From a checkpoint of a small mixture-of-experts model trained on Wikipedia.
Size: 12 layers, width 512, vocabulary 45986, 125M parameters.
Experts: 12 experts in each of 11 layers, 288 SwiGLU neurons an expert, a softmax router, a shared expert of 576 neurons.
Training: 576M tokens, 3733 steps.
Below are experts of layer 5 (counted from 0) of a mixture-of-experts language model. Rows are named router (the router's row for the expert), gate (a neuron's input weights, with its number), up (a neuron's input weights, with its number) and show model dimensions 160-191. Each number is 50 + 15 x the weight over its row's rms, rounded and kept within 0 to 99.
After each expert's rows: "mostly gets" lists some tokens that are sent to it at least half of the time. This comes from a sample of Wikipedia text that the model never trained on.

# expert 2
router:30 56 50 55 53 43 52 68 67 25 70 66 50 50 48 49 52 68 50 63 56 45 50 53 29 55 62 23 69 46 58 10
gate0:70 55 67 49 48 28 54 59 41 75 47 65 61 39 37 35 21 00 45 33 67 67 49 33 66 47 64 65 40 44 40 57
up0:51 56 47 45 50 33 26 52 72 76 41 66 47 55 59 73 24 34 57 53 26 71 44 40 41 58 40 40 77 50 30 35
gate1:32 23 60 37 40 55 61 59 45 40 35 48 22 62 65 64 51 81 71 54 67 50 37 61 60 53 74 64 48 47 43 49
up1:64 39 53 40 36 50 48 44 62 30 75 56 55 41 52 49 67 62 43 45 52 17 27 27 51 39 30 49 52 45 35 38
gate2:43 72 54 29 61 67 44 46 42 52 47 79 80 66 66 48 20 49 32 37 68 50 47 60 69 56 50 85 42 55 36 42
up2:31 50 56 58 51 31 64 30 39 48 81 29 47 45 62 64 42 74 46 14 56 57 51 58 43 40 36 46 42 47 60 41
mostly gets: "\n", "==", "===", "\"", " ==", " ==="

# expert 5
router:50 39 30 31 38 56 72 41 30 70 68 58 55 55 49 54 54 31 32 70 71 41 52 42 58 64 58 37 29 44 44 75
gate0:47 43 29 37 52 41 60 40 72 79 51 83 61 44 67 44 48 18 49 27 29 45 52 69 51 68 64 40 60 50 20 44
up0:67 42 64 64 46 43 56 46 48 67 58 66 70 51 67 48 49 62 48 39 53 40 37 59 34 35 33 56 57 57 47 52
gate1:56 49 71 37 52 54 50 57 35 65 26 66 54 41 67 63 60 69 65 64 42 39 47 59 68 58 47 46 47 37 72 42
up1:45 13 46 33 43 33 21 55 54 60 62 41 33 33 73 39 48 60 73 45 26 59 28 35 25 63 43 52 68 52 68 45
gate2:30 57 33 75 31 63 55 42 61 45 19 54 78 31 50 42 32 77 69 50 50 44 54 67 65 50 51 32 59 25 53 36
up2:61 62 66 76 26 58 39 50 48 47 65 26 48 94 32 46 63 64 77 66 43 50 47 45 58 40 50 53 58 49 78 70
mostly gets: " York", " Angeles", " Paris", " Louis", " Kong", " King"

# expert 6
router:44 56 36 54 58 38 68 53 38 31 50 61 38 59 53 44 54 68 45 52 56 58 71 33 54 52 72 55 75 60 44 51
gate0:52 37 48 39 52 51 53 48 17 47 54 51 29 46 49 55 42 53 52 63 33 43 46 73 35 67 40 72 49 46 55 80
up0:53 59 53 67 54 65 49 54 54 29 60 28 43 60 37 61 25 32 77 60 57 14 69 35 40 42 32 24 47 48 50 31
gate1:51 40 60 53 50 44 41 57 70 60 68 40 45 35 52 40 24 83 64 84 76 55 57 50 47 38 39 74 56 60 31 58
up1:71 40 38 41 33 62 81 59 39 46 46 53 44 46 45 31 61 63 50 54 39 62 52 28 74 52 55 69 54 42 57 62
gate2:67 38 62 47 59 00 50 46 34 63 17 36 28 34 66 38 41 38 48 54 42 37 40 49 60 56 32 93 43 33 36 46
up2:42 53 62 49 69 63 30 26 39 67 38 22 44 33 48 43 61 49 57 33 47 60 55 48 21 64 38 47 60 57 58 44
mostly gets: " the", " a", "The", " The", " his", "'"

# expert 9
router:40 69 28 40 54 45 55 45 54 53 61 70 44 59 49 49 45 63 34 75 26 53 47 41 60 61 67 65 23 85 60 39
gate0:70 48 21 30 38 69 54 60 48 46 46 52 18 60 48 30 44 30 40 44 50 52 53 83 71 47 55 41 51 50 45 67
up0:45 69 52 68 39 47 40 50 42 57 42 39 57 39 51 60 63 70 47 19 46 38 42 19 68 61 04 52 47 48 59 29
gate1:48 59 36 68 44 43 38 44 55 67 28 50 46 40 45 51 32 55 31 41 41 42 60 25 53 58 64 60 36 60 39 57
up1:56 78 55 53 55 58 58 46 43 50 55 51 49 47 84 43 49 53 51 63 67 54 50 58 62 55 62 68 63 56 26 66
gate2:36 41 29 40 74 47 49 60 40 54 43 61 57 41 74 42 23 76 51 34 37 52 52 60 40 40 74 59 27 45 33 82
up2:19 57 47 48 58 46 40 36 40 59 46 44 40 48 56 37 41 53 35 60 43 42 57 78 64 61 77 72 54 43 24 72
mostly gets: "ton", "|---|---|---|---|", "ville", "|---|---|---|---|---|", "ch", "ford"

# expert 3
router:54 34 76 62 54 45 37 66 46 50 62 36 49 48 54 21 59 52 36 58 43 22 36 71 43 37 46 36 85 38 53 82
gate0:41 54 37 69 40 33 40 39 34 65 35 42 32 67 24 72 38 34 29 68 50 36 16 51 52 47 46 73 77 93 49 48
up0:24 39 20 44 15 49 32 39 31 69 39 62 29 42 62 62 34 58 44 56 60 55 41 40 69 48 36 95 79 40 61 50
gate1:74 69 46 54 43 59 44 68 85 34 72 32 57 16 34 40 75 61 37 45 58 64 33 17 36 60 69 37 73 50 52 55
up1:45 61 65 36 27 68 41 45 55 65 51 53 38 51 48 67 72 17 51 27 74 44 33 70 44 30 49 37 67 35 49 39
gate2:85 69 66 32 38 51 49 67 29 54 28 49 38 34 48 37 18 12 32 52 54 29 15 72 52 45 58 77 60 51 52 40
up2:53 42 97 60 52 71 69 23 78 47 63 38 81 13 56 12 68 71 18 59 79 39 42 50 35 24 28 65 23 19 52 76
mostly gets: " January", " December", " ft", "′", " April", " February"

# expert 4
router:47 59 57 61 60 59 33 55 45 65 49 20 45 44 57 68 46 34 46 26 50 62 59 76 43 47 12 51 56 24 17 50
gate0:38 51 44 37 55 30 60 54 49 70 55 52 84 40 44 69 37 35 44 62 36 44 40 44 57 70 55 50 56 69 75 43
up0:54 53 46 67 49 22 24 59 50 63 68 43 41 49 63 71 34 63 46 76 24 56 37 34 47 54 67 20 57 73 41 86
gate1:77 58 65 39 57 48 67 64 53 46 51 34 64 53 52 59 55 40 42 26 81 69 42 35 32 40 50 79 40 25 44 56
up1:47 40 45 27 62 29 36 33 38 46 54 59 28 19 52 46 70 30 32 67 57 27 20 31 66 67 50 52 25 61 63 37
gate2:43 69 57 54 60 27 35 17 64 40 60 69 54 35 52 52 52 49 37 57 21 46 54 42 59 64 44 51 48 48 56 76
up2:49 30 43 50 17 35 30 48 42 60 50 52 37 61 77 45 50 25 15 42 59 49 36 48 44 25 69 39 59 56 63 28
mostly gets: "|", " in", " for", " at", " In", "In"

# expert 11
router:67 42 59 60 36 65 40 26 54 26 65 58 66 19 64 68 62 62 72 18 69 50 47 39 42 66 66 52 75 70 27 38
gate0:38 44 59 63 59 69 78 62 28 60 39 52 41 49 29 65 49 36 18 45 56 69 45 67 55 79 62 52 56 45 52 41
up0:27 56 82 44 53 39 82 48 56 46 46 29 47 63 20 55 48 55 65 45 70 66 66 65 51 80 92 56 49 79 54 67
gate1:40 66 49 51 42 67 36 63 36 37 48 24 28 51 66 31 79 50 42 38 55 54 36 54 40 51 46 61 43 59 57 39
up1:27 29 46 36 55 55 68 61 17 32 54 33 68 47 56 37 55 46 58 76 59 24 63 33 95 46 46 45 65 76 60 37
gate2:59 59 59 43 57 39 47 73 45 19 44 45 30 53 34 44 37 39 45 47 35 60 30 46 77 67 44 45 43 53 41 50
up2:41 45 50 59 47 43 54 48 19 88 43 59 66 49 38 62 67 61 37 28 64 36 83 47 32 24 55 55 48 52 56 54
mostly gets: "2", "1", "9", "3", "8", "6"

# expert 1
router:47 41 27 93 49 48 29 62 44 53 58 58 43 44 50 73 46 52 76 09 66 56 41 50 53 45 41 21 65 70 28 39
gate0:66 32 49 59 36 49 48 40 34 56 31 36 59 44 41 62 63 37 33 55 61 58 60 47 45 66 47 74 43 51 65 33
up0:58 64 33 52 74 37 66 70 42 64 54 23 50 47 51 42 66 64 33 49 54 28 51 84 59 68 31 55 66 36 66 61
gate1:57 48 22 52 40 73 46 56 35 44 58 27 43 71 39 44 58 44 47 71 42 58 47 60 43 57 47 36 49 58 83 51
up1:47 61 50 67 63 45 56 60 53 40 24 88 38 53 73 63 65 71 47 47 44 66 51 18 58 32 47 34 55 54 48 52
gate2:26 38 49 38 69 49 65 48 42 59 47 35 43 43 68 40 51 39 58 60 57 42 45 28 32 46 34 66 36 57 34 29
up2:61 58 52 36 65 68 38 51 55 38 39 37 63 66 69 24 42 58 52 68 76 79 27 62 41 67 54 61 51 16 44 51
mostly gets: " Set", " RC", " books", " medical", " windows", " Police"

# expert 7
router:63 73 44 25 63 25 62 49 55 32 38 55 56 54 26 32 52 42 44 63 47 25 40 26 65 53 62 85 20 65 81 58
gate0:58 89 57 59 52 33 48 51 41 23 65 49 59 61 52 43 37 34 49 62 55 55 60 62 36 44 57 36 44 61 50 76
up0:47 67 28 44 44 54 46 42 54 50 64 56 32 49 76 58 36 59 66 36 42 54 54 53 59 72 38 34 58 08 29 68
gate1:37 40 48 32 41 38 51 44 32 44 49 23 78 54 36 68 47 44 63 58 40 49 34 51 52 33 33 38 54 57 73 46
up1:40 49 26 48 47 44 42 51 44 56 63 53 36 85 51 58 45 39 63 27 46 81 28 38 83 37 49 60 59 32 47 50
gate2:41 38 60 70 43 73 38 60 32 71 34 47 44 41 48 31 47 59 36 52 52 63 57 67 41 30 48 41 50 77 57 74
up2:52 48 45 12 34 33 36 29 81 41 70 63 55 44 60 30 50 44 57 74 56 73 53 38 48 51 48 45 36 41 28 54
mostly gets: " work", " life", " year", "ation", "ings", " production"

# expert 0
router:41 48 71 48 51 84 50 63 59 58 36 39 44 63 63 25 46 59 48 30 47 74 55 64 63 56 37 55 55 32 62 58
gate0:52 54 47 41 47 62 73 49 39 26 58 66 44 43 48 42 30 52 37 54 45 62 69 44 65 49 57 53 40 53 74 86
up0:34 47 69 51 75 35 61 31 49 60 18 59 51 39 32 65 36 56 35 58 62 35 31 61 52 76 55 57 53 20 52 77
gate1:77 44 45 55 58 40 23 24 50 48 40 54 32 21 63 71 56 55 53 48 49 36 40 50 65 66 40 22 30 84 64 45
up1:59 62 57 73 64 58 50 24 51 43 60 40 42 29 49 55 59 57 56 43 48 26 59 47 47 60 66 52 09 67 73 57
gate2:69 56 55 62 47 45 11 65 59 47 65 41 37 50 42 23 34 29 39 48 52 46 53 63 59 29 52 40 43 64 68 46
up2:28 43 36 34 56 53 70 34 35 33 52 70 45 58 50 54 50 72 60 55 55 63 71 49 86 50 48 49 48 56 53 42
mostly gets: " that", " with", " on", " who", " from", " but"

# expert 10
router:50 21 44 57 32 44 46 49 61 50 42 62 44 19 61 60 76 32 83 21 28 42 65 43 48 53 30 59 41 46 62 53
gate0:36 52 31 50 41 62 56 49 42 30 29 40 57 55 41 38 56 43 21 40 50 69 82 40 62 39 55 42 60 43 63 26
up0:37 59 29 54 46 30 37 48 59 41 57 44 46 62 60 64 69 37 58 53 75 27 49 67 30 45 32 73 29 36 02 38
gate1:39 51 58 30 31 53 79 32 32 55 48 43 43 48 65 14 50 32 47 46 34 23 57 21 46 58 64 53 42 42 50 71
up1:41 47 26 39 51 38 54 31 46 57 37 42 51 64 49 48 57 61 42 60 50 64 49 51 54 77 34 50 79 38 81 60
gate2:21 49 51 32 65 79 40 68 53 03 51 32 21 64 30 42 47 42 65 31 64 59 69 66 34 62 73 46 48 47 67 63
up2:55 58 80 86 61 49 76 71 41 20 65 39 70 49 46 62 53 59 49 60 51 23 53 22 63 58 28 45 55 52 55 50
mostly gets: ",", "),", " -", ":", " \"", "\","

# expert 8
router:67 51 67 71 24 52 61 36 41 54 45 60 49 52 29 32 37 45 60 57 60 48 49 34 46 30 58 41 28 36 42 53
gate0:45 56 26 69 32 24 37 41 54 39 47 59 30 46 39 52 54 59 49 47 66 55 45 53 49 52 69 77 54 54 52 50
up0:49 21 60 30 73 51 24 44 60 71 38 56 63 40 56 49 65 32 70 39 48 46 33 49 41 66 00 38 36 45 51 63
gate1:59 68 73 43 45 29 72 43 55 48 67 51 61 25 72 72 41 67 28 50 82 28 49 36 30 74 56 43 48 76 54 30
up1:70 59 86 47 13 58 44 52 49 39 62 53 47 41 35 59 44 97 46 41 61 44 54 41 63 73 63 77 59 39 04 63
gate2:68 28 65 21 38 74 50 50 54 48 38 48 28 22 52 34 69 52 40 78 59 40 74 49 55 63 50 31 29 12 44 66
up2:78 18 54 46 41 43 42 39 58 69 33 55 52 52 72 44 22 65 36 58 44 73 88 45 71 53 33 38 17 31 48 34
mostly gets: ".", ").", " ==", "\".", ".\"", " ==="